Experts of a small language model.
Size: 12 layers, width 192, vocabulary 8192, 34.3M parameters.
Experts: 32 experts in each of 12 layers, 192 tanh GELU neurons an expert, 3 picks a token, 8 empty slots to pick, a shared expert of 192 neurons.
Below are experts of layer 8 (counted from 0) of a mixture-of-experts language model. Rows are named router (the router's row for the expert), down (a neuron's output weights, with its number) and show model dimensions 128-191. Each number is 128 + 32 x the weight over its row's rms, rounded and kept within 0 to 255. Numbers have three digits each.
After each expert's rows: "comes before" lists some tokens at least twice as common just after its tokens as in all text. This comes from a sample of Wikipedia text that the model never trained on. Tokens count by the router's weight.

# expert 15
router:154122164094153112188115144152088080134107137078138142099166150138123136142094112126171152161149059177157130175105088147116114108106161170131117057127129127118122116117151137106068129178154128
down0:063138115147153117164123116180156115102124111179127081148125118130139126135105150115138065123113117120147116150125178147121153053086170169159116138154140169122094127147155131158073147179107164
down1:084145152130143091179164125145143162116178140180117152183160120102130080095179119127132144167119151103104134144128216188140100114048104143119108112095074123132123134131104161164132074138096148
down2:171140158131139127129131167124116120105155095135081095136164126102152151126132152076187192159117101144150160102123200099132125059111016083073112098194103135136142150143136131139161126131123167
down3:145156158051175130135148189093103139112074161122112100162136121156205147185164188057090115124138113117127114140061115162159132128175119125118138106147123169146099168076123154090161095161156146
down4:161115056119110127146148147162162097114152098118189135094097138132114117128149133121165110053124141097075119143079158102175125173161169105147117138118123086108153140172059144135109154137142166
down5:105138096149125077080177151129140130067134139175101100139134088148092138141162093101092139069148204163163095107100102079109135146077108120118143172130123126189097074174105111096169129116121160
down6:136099102144125113139115123092099199171153127125198084087078108112170112100159149043100119107158131085185097149114112113139096133137126114151160125121133186124097133129148175155100133171121080
down7:080105076109177117140149134092159134174144122096163144113039072115138153121132172122125119099170161163104076107155174154147145153115161129121111113168152149116120090158116085102143159101137090
down8:131141185019109144158167166074162137070112083106062125141132116092131110114097180182106089106146149156094121110204146073106180082135106097152126128114151130104101124150192178150130205098105155
down9:179175090156137094127098165117137142143110137121148117148127149098096174071062182111105143188109176101121160149139115156067130122156139119139148126147156096091136081120140117161142130170153107
down10:094135123119151124085076106140172109096101122117116140152164148083104112155177155088137102080112165147130111175129116092109079144147133183117151101113175157125140114077095127139107131113175125
down11:159156108130147115157149191147161137149122114088143142109131103096125136091148155149172114112144153105128118140082138135116132118181115126209110119154139128185107146095130125120112090085152158
down12:115121072123194151152138107135122108134159126114171109174148128081190075113140114139118180079184116106107178108105188113122072094134119124167126151124129130113151143081098110115102158095144099
down13:126091084124149058158201152139069140172147164135152108080131133141139154110111104109115056168111167120173125138087118108107134103112085128163127147126214120157196161094137200132102177151096157
down14:167135090129116133133136142187119120172125118138138131129109114098132136143071144101142139146136107110152133124106078103143156161076138074140111119101059128210181126105118094132168163074128091
comes before: " ", ":", " Total", " %", " Date", " Party"

# expert 21
router:117144127102104097155139175130119094142134097124083103039122093094101104128145135121150144067141128181118190172150179077109084137154144078147130141082120101134157077206105091213139136102098090
down0:115150155140126141192094087059125104105196180109169127155117102160122100185097193099177077174117130142171080108150131174161152147098153097140179140104157132151113127083147118091083071140071174
down1:115153120092099148123126116150171092138143130158109130072135121145109097148143108108144105149064128128104170158154158075072123111144165115147130138126092120097143087194144082097126141131058138
down2:144079132074149063141124117095127133162183117095129094149063096117123184094119143166107134086168086094152140121137152110107143189076123148108144113171157140132088106134115166131132118160109120
down3:130116158185113166174166117122149142207101150125126138073123084086124138095162058172112110125135112102079136138136066087142158136098119166054110077165125190189125076146097090127139041120131111
down4:163116184156117106124139111134110127152105133141167152151132117125155179148093199106120138126102087086113143144105133167128110062116149130142065150119101119082129089118135118154148141149138128
down5:115140133150070103065138089114142156071127116123118154152162166133161117188127105081140087149059139140104103183163122123153113090118090160122149180119146154165105143086078160090131168113095165
down6:139143104115142112015153098137091095099104106116140160135082098163134160089161114120144165108132128098144104132166140127162210122142123130107108134156171158135135177161152147066128147134104185
down7:164067157175203172105165125088128161080110156105160152082132131120121130140131100206156090142122115112103087140145089098103074117121160154141115102091112110145127097110094107085133106134079112
down8:116124130089136101157150094123160166205111160079096108115138136086124188135163093079104118083226089116094146186110137125064121100180141151180069102105058123137170114155132148139161075189147136
down9:110152122128114181111192097076139131176129135129080138117102159172172181108150105104126188093135105121182163132114099129165067121152069092129123128145108127105151116190074171119161122088137077
down10:085093107103049152126139125146121099080154125131135120166130136175182169114147194163071141138136136092125136168118093113102103055164127094061141146053071112148128087155145173095147167099140134
down11:115126125126107124137216100128198096130084117132107172124075092114157127139086171124179152115128115154149121155158150151067129146206102091109098100173112090172104110096130100161136105121115108
down12:090157117098130125099120136132081073139132137107154186108121110129122125121102140122110166117127151173188130141156139126136180085085052142166195193100100122124155148127113080157160119176116148
down13:102169067134157109078144181152154188174108113131112077160134114110066176166129120154154123149128167088072126127090127071118151111140174172145038102195108141114109126117127116088112100118115154
down14:159116116136117138144186091149095135125117139167161084133138114159135158176138058067164082128111151093137140080067120129095109141103126173154147102144128100161069172137088181104107138149104078
comes before: " of", ",", " in", " and", " to", "."

# expert 2
router:135057183085141113057184142109132115169091098156153116154163164114158105122096186142120157106124149165138112028110112115085188144122103162074085141104149149118098143089158133174152154160170123
down0:152068133138104087097222101129191141117105114150146118109127193125130147143143127121111110176120129062154115082150151111107125173127144037104096113131073072094178127093175177140114150144161139
down1:143131054155138140192104106162160106108111125175142122109086109161131125076154120119158131187137092085079130163110103078081171145071102090149055098135207156124111148193077106115195151141099092
down2:132132147105154099138102152110202167128110176110153138095127128142153167118183176135154167083085171149065059068085107161122136126090133150134038104176090137085134118089123126173140140177106168
down3:092078160129167162069106127171169121188082170167178116146142097095144158166139099131097110127101118164220109125099139088149140085151149113086106116114123156090122143107137166134158187101145129
down4:105108182123137140108187118137101096152126079131105151142105140143130076116178128137125154117090087076116130201081159131145091128174078141117134154121081102117169146104135085157057071144113124
down5:158140053084122084076131122144050155067157113132120097105120130060107104165106163088127119178146123107075081160143159148154093109147154183136120118143134151102124136180137136170138151103143172
down6:114122143090085155139114148098128093135060119139134109092120184128179121130098131126103088141116191148079081134101125097159096109148170117113147128103140107079147104167154158157115158046162148
down7:100112146126130100146066126158131135141091141187168151088116082116146087173185137142128115136184141041122142151130181154140157125095121130116098131137152089101182136086170070125192133124153167
down8:205116157151133138109104114166104118133111119133120159195119116120126113106142166117122108170142081141136175148139094198123078115128164123093162170147104095100128131049056131140119098186116125
down9:181088088133140110127108161089146096116121174191192115097146115135091163156095134202131124156167111102183132108100105105095130194173140124153057201104128105125106107111109158168080140168125164
down10:120079182168116090110124133117146096112154093166082082137103145146086124116127160122120151115102114198055100130157139168145077109157091130144165152172177073104166106092120173098140107112107146
down11:090149159188102168128102128108119098091100094152126130157218103107171075185124159140070111117125104131146100115134121137159145148158101137117216155138084122108147155139196128157123125111162133
down12:105120130138143120152122150171128118099170080100132155178212112157122093141057124122078141150094107102139106136162156159095094095096093129135163114126113153139133154099107133117095134115114178
down13:096159177175161103137111094141172090166127058174145104117131137094131128107096194125122126096095110152090142126143172237104117160118115143090058127119123108140153148114137141085195124124145087
down14:123052137143132090117140083086137121107119145117126137103139121070124169135123187149116133127143143122147101094107145060098117073253119139112116140131125136173163150125101079144134124068126116
comes before: "20", "19", "1", "0", "2", "18"

# expert 7
router:104156096107149131116139155084077120130112122160154143132089164105119079133132114159156132096072130119158118089161155122200146115121125174094110156126154121114161097096138129113194070117059096
down0:123076144114096151141150142155091190129139138161114129114162146130175124085107081136125124118162139183176139137108107097154178130094203091083145138133152130108098157139118133114187165072182148
down1:164120123184085177143085137122133076125131125109111133128107158126165092070147127169110130102186151168141175101105155090116122134101141074136144138167059163128093112172120109147109071040140144
down2:115103090103188113142107051075164116138104157143177128152114124089125103091208162123131085129123110135113120163119098115181159131129174159147113132118148130087171105132152130106143110165171163
down3:112144165154152074147127116133095103161163111122122160155057123132168135101169126102057120123166131126085148121200082143099148122066126187147154121185144168134128061091105167144128103075183184
down4:155145126125179085095154117153140119138144137122100164160162222090141146151111228135105099134113109148154151106169138109073141128066097156110092119125104154080152118172095132095027127131121137
down5:139116144143119156138130178114171128133139132099130137128171143170136108132118141167121140087122116090138151127131108104092122151134149104103145081114128120081121101143105138092024115132133118
down6:135130180219135106136157160179144118085144101118085084119109080177087148121209178127103113115124137105082089108108181103127127111114097132166098121117108125140086097108158172120083146187117170
down7:170153104138119109101141076220081157131117138139092084085121157190039130102072176102125122127105115173073128107157159127087121131137104160108132135087142124115087074132091108182131147120144124
down8:127078181097113163077143145112170179151122136182122093153121131112117140130090148152104174110118138123143097075175164168131147099155104123130163126113159177078134161137128099103123126039086094
down9:094075111096074161097092125180100151107110188128151111135070087153122146160119160113088243169126136137062159135074147120138188170138186144142149121114096151166075100097129153122146148115087117
down10:042104131107149118134137171150103171097198187132168174131116145143131135104122094114115087085151112118165127176112118075132098104059135129184124161132082098066138161125139137077123156128088104
down11:098152076096088164105139138111125061124163212166090126081108148110155118161154112178140132147105118171158157122115049083126112129125147142132136157130125125137114162089156083162106150136104150
down12:101167127084142075142102128169128159121118117093157129078083132132119160076142173092184138172118125156119161140117146116111078130075073109138085151117078130173118162132190095106185168159141177
down13:154083132131115081151155080140124153114155144182085178113170169098145145126118100158109134167143182154215163133119138164152172109142197118121126137183095105126125096135143191137125116131180078
down14:110094188097098097118100134082140127119092212109168146128119127133174111092136120168140088099119106191106156130164146085167153127120138160153136139155096189076092129134161171150103062137131070
comes before: "|", "-", "19", "20", "18", "08"

# expert 24
router:119166116113115081146113180130086179127112124123141156140102130164179176195105041147139134105111160142095165110120129135162098166098182134140101102121145212118126143094138155139166060137130141
down0:118098114155163119163153133121168176135075163189159145144077083143143170162165133155073074175108112158158088155160106138106170130137110112129118127150097105127149108154137147098104173150174104
down1:055100082139096160125208133062028149144141137137138110137139163159119093098043107098136110122146169149085122119120148116149096142116159116110094081125088051103157137145123122128094175113080111
down2:147081132184150160058145057133182106125091129102153185123163149097142151098112089115155072130152086163150098106154117160159096095126141146114114100188126166152170206151071093152095089088160146
down3:160116075087130124137149202160159154065117126171101155072134106110075090121113133116103116177120182206096097136110166120131128128085167187103142129163138106124140111156178130156156149132097078
down4:142119113168112094122121147144140056134154085161097113127205154109131088123117118088179161056195085141097108204111108094106137147103044098083145075161092158161076154101124094131156179152141172
down5:112118137191137175127100133064128087171148126101108151177131091112134132155114102155149132101121106115191076169172100066156124116149125152067081133107122147141110158181095126168191125092152084
down6:111163201117184148118126126097111153156149085128201111102137103123150189128102127124113163162097107028103091141125127199172096094162061115109105099159203125116157170129150146104088133144068115
down7:142150138218088104134118127145163146083103190154121138143104098108145122078154095171208092195145185145064141140097131090082145115194098126068129116127113050114119182119155119133087144167120181
down8:070119180098156113132166086118166119103122163170137182224121135141127118131126107144155132163150116177194058101127112187081131067099117142125148107178128118153100182144149133154124181162084085
down9:139131137112112075155087102186176140098127147097162198140107186111120120094096166138091130128168141123119217115099109110115071119084150145189114152114122214126147079138097141132154100140089089
down10:163158143054105085112123118119079076154129145164113101143106117121111149160181100107163199173129137085098110123090154126102122222103125069198081147160147130103141170145181105115153109149151142
down11:162160121134135108089120128101120150099169122188158109140053078096116094156113156074133143128166159173110141135141165105150082133110085107101112120096166114077113113136124107178115134132115153
down12:072169049105166121114104141144131114162132103176103117084134108082079156133129100080144089117116165115147132100088184086099103198089080125106172178126179174084143143118078147164117137117110073
down13:119143133153100094156141101067188077085119155079148083061106119128105051124087137171137143087142079079138076149199144104085122169081159156091173101121091070128162132135163112136155151144197133
down14:112077170216158086132156123124142174097166111132076091108088096123106174103055131143174123118160108129106159125104115118103142099121101098105108180118110117075174123160108118139092155170158109
comes before: "–", " |", ".", " the", "th", ";"

# expert 11
router:074119102075100134177121189159093138081133078041187110119159088165129076117124142112138161175146159149115109072130159163080163161098080101096125144169166092146159115104201130079126123097157130
down0:122175116108127101189104131099112102109155128120143160159093171122108126156184174164141120115153153170095112085125054086137117122147114173197151166064162128122131102108146104113161062120184149
down1:170147168150133148103152140048091134121172104140084060106075157154137147160119078157143093155131198115128064153137128138143097122122119154152131147090169163143135058133115116102060138133193108
down2:108092105122148066102130107130119147063157094177137159143175192082096170120094127101115134128144179089075076122169154200098172121193114146175113064145136133107087110158120117160160141107117073
down3:144118088104084160140084102169119138123153140148140139163095079123096144055137151125168135109113097132107140168170084145150102179121124191151158082138062105130153143186096111165113101178139094
down4:161177116124075084176171137159106069119118154144119097126115113105125119044139088173134149141143082144089146122123121113095062145124098119143126142109132107124102128131173141086178108097143106
down5:142122085188205171129133108089186153168054114146118170119110117138163100125156100099081103122162165108135170128171108118127050194142152088154150059046129121152175143120151135107083142122089108
down6:176175134143191198107105094146147140103104102167085095105140117127133183118144117114107074131098183109177173142132140122154157144092159088122137126088099156152131138131176112122178191098139090
down7:122173107120092098149063138129100120125160155152162118119080177129126086105111128150085138139140106100149116115138166101138160222157088141099149203116102141137156152101102116080111160160107098
down8:118135087121089123151097125152108190179106130151089106098124111152131174109161091106094096135126112095125095057143131106106142165112133098095063068151145186107112137160120108174105140177181171
down9:096108080069097092121130109151130158180093081085155130106146113101128116089109139161131148049162139136169089130117107096130078120146126075125130122151072120158142135182185102149181142091175118
down10:120111170088138137172105143151118137155198095126097161146144144138186135109137164188131178152133137161117092133130126153119116170100076133144070104147110133125075069094161143104141122100093124
down11:121110083157164128115147093169134133153083116145160170079101124155133130110157139084147128145113107084237113117107107169160143120106036130086077168118144133124086134133085120109117094139195127
down12:107070103074155129106179093112117093168086101130103159135118118074114118108082132101145098163167098122126105173126136157119085152175122114146053090119072098100127139109166068128175161135143179
down13:129111101123096083065118062078133133150144190113118140164095199079090103142129145120127144092141112113134199090151138079131131115111112108151093131049125167092092161205147104111093091156147157
down14:120160163157122177090161117150114099174098155112109149152093174134100125129079152159182101050061136123179184127103099126163118075129062124178147051139137093130051121159172131108105140116091163
comes before: " of", ",", " |", " in", ".", " was"

# expert 18
router:123095117120125157065195088121200144146174195154124130122131123120119099153161210083103146170116176113143158098137172181112117105093119146215169186123117138124172131131163100125097194128134127
down0:143129106150127105122111134151184158123130119119193149049140173170126122126139232166167123146135180119145188107133103139145125132102093108092154090125131138148116156144162115103102120074113137
down1:140138078143123129140157153167119134161081109095164130145107136153174110153155126041084154121124126119120158161109144099156128083105162168092112149073104216155070160118122161139099100201136096
down2:099149165137080128099136111113142114177079134179152133121149182142135105165084099134120193159106147078153136114145079136075129131114113124139075120127116157184098169155095102086111104193128141
down3:108133134154091131190171137089120087120080091099146100082109153136121130039110180189119102083152149164111090120093177150173080092143100161116127132170090111118169077098086106107137128160134124
down4:109136118116093100144133106112111123112120121109152134101131027141113108127206189120165197124127132115119136127082158128134148153161128127073134106134026129127102084125119172182096151123163074
down5:111067115101133152079122150136094173139142082163102184163126073123085150132072166165079095186117102070060141098129210134140148134098142047135163101111093107166132154045108120106173109093124143
down6:149165112126134168126102121117132129111160113157120111134122086123145148185025072124121120133067118090201060143151112095139116129119126101148152080145100145170135088108123111162130086130144139
down7:173121126089148100078164175079145138154164102098129120104057154169122120124100112136167180131067145115127181105078101127118134100183123109195140152129113141133076112124104136075152026106156106
down8:152149154140130187165174125116161122167163129167182085072129092049144119122162085128054144104078139132086126135157166148108135165109042187097109101121182092102151113124144139113065157142156134
down9:084148080112132099108072165132091106077124127143166155088101142143154078180115065164195116131105153173184092083129180110121145146137145104128131107148197130156134069186132164119161101102027166
down10:112052191142162170140107132129127119135122149114132083067110118081128150133097071108060123111140125137184056120136131109131177114158119124112175111192119102066115167121146147086153077060100205
down11:145113138175152094113152089148222121143158142105099114133104096224190133111192140090118108104101094162115153180080116151123135148140141157138106140126116154115177129109118116159109148106127183
down12:151097120129073153161101130195155116145100120160067164134062115100134145171230132145114112117115148058068157199167094092095125176096107155096108147095165134141138088093075082142131114099170164
down13:118158163129082143117156137159098146133167132093132138228073111144103139087068142065108133113150087067083084180159134139143148112114103122083086108104137110144166169105092093145155222084117094
down14:151142123087124125170112094133129162068143149092115119087111106148135135132143079125084138168148119170174146132149115145131135093153124162126121082140109159204122142095125122185101084121167172
comes before: "-", "==", "===", "The", " he", " and"

# expert 27
router:082139186182107120138179176131061043115085175139117141139131104142133144113188196165105079084126153164107107140103054127115111141097164151116111116120187093117181085115105147132108132170070087
down0:146083133146144133151187135179148085104083143136074080121154134156128122087069095165145120123124138085130154144081057111160111109081102177155188097096176168179119123158152140091097124104127089
down1:070120165118135115179136089131103123134150157182109084096116122133138057181117127143114172102127131081106132187136111163137089149112110098163147147187111082081079112154205101129170106131097129
down2:159152074055097120141105101169192103160134105201131142123155134165072115128080073103117101149131157142148134182107182117118149117083113083184117159153129172180135143147112133170105122149158151
down3:075072139186077133103124116145108135173071163183200129130126114156147150149103146121138125072105122165153114082134187067085090124119180170135110134197101132135128141134141164158146094092087124
down4:152159147090133152084038098116094150094152165187093097188109084154126155064150089150105119161181108089110168076118143168135146128133130205085172116095055159115094136148103200179102198168179106
down5:150124116167114095099117150139092180084128148101142126047176120113111132141102128095112105128119155096133156212103162132116170160158131101112164090138115154141042157085084111110054152141147124
down6:149142173135113162139172175158152117152097190100213065197169141083118103104204152138133081174211184086152130068132113106109128113099082091120119138160108103134121136149118142049174107151141125
down7:090084108133141118129115097171135159150133083127131134176138184098134168173091134135135128064089084102131142168116136123119127121127115137063123165085108088135144141111175145127117120095155079
down8:159156163101146104131115103165199091129110090060160205180142102118129105189148118142134102092161100123161116097118114116139091119191183069140115140080110087113124136082146112088095134120119118
down9:142157095146110151064147115127162133106118104103078089131097142066121149136164150143147103131115140109144074130123154104124150172138164074108089147171141160100131105149044115094139078113065174
down10:091092087121118130181121157095156101161131110203156130156119125146139109101144103070164098091112117125137132177197145170090136171070159092135152087128149189135103084084107203105153149107108154
down11:140165158080174081147137065160178206120089109151094127129156172156153092147134120119092061138125168109135135110192175118127187103144144135131110150102079124127111109077110110119166096104224066
down12:079165106093109137135140149166123112091131178127096128106114067184095139103155094141157154116108119123124087104113109095142143116127133150130081132140155142174083182081126123087163106123107136
down13:126157120111142144167148123164126156150133118184096160164080077080181093108114121120165164180138161068145140166091110165106135125159105212130134110119098114089090185105115115162113130137176030
down14:099121154188125111122104155164109153126130130119202138084125132131140138106178154165110097126122171139228081123132139102189130153109145089093118128096129151121112124165146130090130174162131114
comes before: " |", ".", " |\n", "0", "%", ";"

# expert 29
router:164080103121142123143054128164108123148146119154095121141105142094103202111034137129063086128185166110133152155133125136170114112117116155152132136145153147126104097114137084159107076083144153
down0:143185117146138137114111123073068130114181106142107151173162063152144156151083150080139151119106094088172155157095135102148122075154113046104098120106127142148142089105184090119178148096133139
down1:133183157092122114162107159110070164165140181094108172097111177107056143128168118129157128151103123140130148116079188146100190115185136160108121070120104155173163150151117119099048123115167133
down2:140104122155121130080170120119179114151131141118158128157107156109136142069135138137167110112138141118111170066126192073116146148128189133155121104147149126136083134160153081133084122155181087
down3:108092183152120159171115081128159131133112144163177139106168129138103186120173100118050187130191118162098086094121098111141120139134107151149146206085172062166165127125106164126091156141134148
down4:082157148176149102092107103115178124103109047131137109138133143115192147090128117123140155145143073137167079132179089138121107158072129170135151119162170106149121129195154148150112121143113085
down5:168131082108153115056121089164106129141088106135111126125136156134165123117149091114153158111148111112078062166125186130161084148144074164083159126120155137159065161113133143077110131119130129
down6:170159108110176139111174151124167105117079118145127129119131130174162123075108170169123125111113137089147050162154103153152113094100094134101139118134159158112120143088145134156137176107111121
down7:123110118108128184147125203140119139135133056105170176138135152136179149141149172097155060095150145230120131135132130140073105114152101125126163179155093190105173123153166169143121166100077089
down8:132141123099042120167099133177100157100167142172069144138151132153141133156090185095112112063156161163140140110199159083134160140102123133133088115178154115150107090119054115098141179107115165
down9:096127131178119083107175153183087127187098120144138141189119106125121148115139102159107138150118153110102066139123146120101129112113166123108096135118134064147109206155153103128139116136125124
down10:109162111139209158122149154148142094123137067132097087136109093116127176085092097190134114139122179115099149127128105107088137137159139110097131155166110079141107136086129108111119168067146180
down11:181143186159151105154106088089133141171091090111057091109132116195174152083117100108144110100123101139125125066093142094160108122112111145141147202090096146210186112100127093136122091156107113
down12:100133100082188093163123095147169161137109135130151150158176117084159121110133130168131111127087133149149126109122099051113125089049099074087162161107162095157107101144101158152130103167172125
down13:128091118183118087164108213138154124119135064185093108098162086108135071162105150168102125112098168159091140083183199104112084096075124126176117160170191146147091089100135112124161085094190133
down14:087203090156101161119151156183171184140108106070174104104163145134129142143134139089170105161065140121182159102125109109074146115126097128108103089176088106177142100133072098134106102126056106
comes before: " by", " to", ":", " in", " as", " for"

# expert 3
router:101112157098070169081193140191150071128171206072138132153122148133110198163172072199134143179132138158072140113125115117092100172120108115138114160157148139133131124104081120121154090111097159
down0:116124128120120052121118193111171124145159151154135171132108192088103133114134092098083066146125097127089172134095194160186151129165131109129157187150154095082114095141208125149099127111100138
down1:178167177086098102105132138149121111161163111107178101155200137148086107144116164123145152063191134144085173098145126096177127152133076160085150105146065138118115131193135145140109117137098088
down2:149120116093172124095169154122078097087158092158058136118044173171157105086144084159116127148096125147164105154096166141124159119109117119116137151068132143124124110176145126131110100124195110
down3:125116167101144179093124108170103124163143120178069122102125035093118173154136138165112028122133135120168082168176175210091206075163180111117104132133140091075102163151090170160096089029121147
down4:104131163159122143134143134112100148149155142131111123162091123148104100149144058086164091174172194102146119107132050101104160101151127095171165121112081140131155125084105117113070177117074118
down5:061130099102110188141139071099147178088123157103131108148122091146126133097115129132126096157112096147154181104186073192154112136153170162131130064112146128169088107138137198148171162108121114
down6:109129115145107113116190165137136149186095053124170114123064119074124184109061177175135132092136114137148133108110183108200117098153096102075114130111082141147166173139082099082148130112063157
down7:171144110075129168167153117134167077181072136205104084077162131110171100107137219099150126115080099125079070133128133123127084078133123105108087129098116112165155078175125103141130220071146132
down8:128108095132111124164179063129087179125093142113117174109089146121154154108107180061117109121136158100123156181095119137168137162134129151134112138070115144132184076040122114170094098114090160
down9:134155138197075084123068149082097155105077098145137176125089125131134146045108092116130150082083144174105146166151072167124127157131097074129127098141174198168156198148128155143177111161061160
down10:097145147075153166179089046148151185120158069103095159113086077151136138140134077092164124133150184083162123141131144146133154167055072170087173058127164118154084166114173139141175136147101143
down11:122125137132099134119125200069180069112165096080145130064117141111139157097110110143131142143076148201133118109119143180129120115110114169166094100117113107131161103123163156102175120136181141
down12:125149120140195157061135192118116073150094197215172109121119111151093146118120140130125189132107162145125123071097118073093129156098079175132109158208121134089112121102162189108096113055157132
down13:145076068120147130090122133114111108140159127086100153102103152080119067132087138123107193095113204138100126149137187147141112144183154152106085068119172108075102157108179151080098122068074159
down14:138144105118127136103143203056094115127131151090114151116114159102158137165119150106133104064213093127110147162135112122129096129086136127165088180131131128037148092110121133069107138169066127
comes before: " ", " the", " a", " —", " his", " January"

# expert 12
router:121175100092180115150144128122081154147108094082091092153103111112124083085131129126130106142164135141104127083143183105153131180098127095173108181107144119147120196128171128118163152102154147
down0:103148162131079166163112150120128188159170138113126164115073120182161135083047111121118167112066101176132146106104168111083084135136080125108120136167135117086033056103197153165074111143141090
down1:092135190140110125163101109072142165109148166165154156113157149117105154089194197101118126129152162086135171100098100126113158147124122056083064145148148098180131117133093079140178112076148076
down2:122128135108163142172069117143093104146150161137061122200151122137126199078155115111156083102152120153137137119117144130115074155136164075141183118106062143159154161087148211115075126137165133
down3:187104157141140084162182162144093122118146109104123140125145046114144174075111114079159067140143097088173144119140213115114181086189102098141071192158142079135181119134126105140129097106113163
down4:092121127162073191201163174151118128115143127112111052134132112108143105132116097149164109133162135138186082141101113112046133102108081116080157158051089185173105170148116146054091132156094165
down5:170100084110118089139148195120090099135178127100150169104158065168160128135136131105105101077139077172114088139106071127110087132123107160073186155206146097077142148113110124107158119118122134
down6:137082180181118140116121142166144182169076116181134133166122145108120157149100086111084112169140097087113114160101138142114106131117116141199088147147133156114156108112231113111165147113071157
down7:050150113070091069155150110125123067183154139150103097072135168098113135046152132146122111121162094178116154133103120045133120138165099111133089179189173140087114136122116144088150148164147146
down8:111139167104142134117073087188121149166157177114165161201145133117072141116098093211127116133128140120128133185175160109134138064094205154121152122174116116093102117117009119078115136165143051
down9:173126134114128156089085087184146127206113108174112117140150121098105071150099142155116134102114129076068108143146131159047157131076143120112136112135185154148095196171144129093103112102161099
down10:151134122161170166111133111081112135119090124114154060173141061166133075112207144140098125180159119084133116118103099091129149095087117114152159111138116094180099136127086157120137180087180123
down11:114077176145152131079114153175152106176128137155146119105184112103144185098148144183139148123096137091114132185144170075089093151162114163120089093115076111073102086169144185136108082082126124
down12:093094141141111155112164156157164111123155128145113112156146139198133084159078090108095192087115108129085161133148142120194136173123154088164157078124157126096139091153137125171071121155131096
down13:151076101158037108111145161161150041156143115146093145148123189070136105081101069130139130082076114181098137098175110159082160182060130133123114114139130077165110124075113188126163119148153107
down14:151153072089121091138097128095119104119106137127132196138126117158133111131097132167131144122137184111102025084132149131107071167166117079122181119148181135131142132074094127147129078112133112
comes before: " of", "ing", "ed", "s", " to", "ions"

# expert 22
router:113104138152116122148118125099095145160178126156059145205170160154079094171094105093095111132152166127086151107133107140065154153137089134122156076205081127127141144140058132104079059153145093
down0:073126130146108166142120140133084100149117189086091163092080116131122115115133057159101138060123103181174125156134170091154186191157138111120093138087083169161093151101112116152182135147140101
down1:069158088185153092170134147143128131120085158139178159131177142219149162136150122115142155112116118116122125183141149152133161156075057075128120089150120101146148126131094154135099176113149086
down2:095139134089118106152195099124101114093154202126182165151137115131081123141127148120115102118113179090144142076076116103135166118182158138122141088128099110103159121141082142110112189153100167
down3:143153166119174170109102165118163168120099123107142123114111113155091129084221137121163132148118125141118193173131105106125096153122085144178197119152124089160236135176108118138173219175127089
down4:160138177085081115117149128115155097111164097095140142140104087112106163075139155130079128137206172130153090120176122169108156148097088103133172157122094131160155155073118130141128155133108116
down5:165134108150237127165129149182185057154100079200078091129073130123143142100172122126151160101151058138177153118156152137171140098173118058142107155132104179131115181164157139114164161125134151
down6:140147103086157114151102164123101119093060139148123128079097167128160091167131136165199117139098141062118140135131110086163189180190158141108132100107172120066059140166124067160094120113129121
down7:157138172169163132101115112048086133126114142174116106086134145052150053102118129102090152147097168053163133192128089181142107099112186124096156119115092067160138187112134117117205073155153074
down8:119171155149119099136148163192104145092115081077153090123133067160172092166164118180131095076110093126105126148169136148112125089096180114113105123183116161143160126084084127112116134097166180
down9:147081133143127165153225158164154143101127112154138131105116105154073108101108167118107148125126136109186101147152061119178073136068144151141127101078098112185138071126128095107099141141100072
down10:150120125097118154135148177110103073177110143050151161113134213153084108096147140136077070151112127133138200162140180106108082118183158105179131096133081143167070073151117106147077081143168121
down11:109131121145136129120146154157162082064104100125110101040091081120140153177061118108143131083111158145089097149117138107141138177143119085144052160111144155162136146130167074103106111187148178
down12:193160143184137168150101126113112128149072148138217161168160117163068121169157067145129116069149187099068082135147198158111154088140143120145139072127123122143099163080102122134121124081106137
down13:121124107103101126107059151177117194128101107080107170144154134171120139185082131158115096179101090119120114106072121121172136116130144125125113135181104179056143134121158126101133095131133124
down14:096133131122078155131105115155090175156088107104101102084124164079154125128149155146134147125129104110208156097087106125155096118056078120124091121129111132155082178139054122134178173127122112
comes before: " |", "–", ",", ")\n", ")", " the"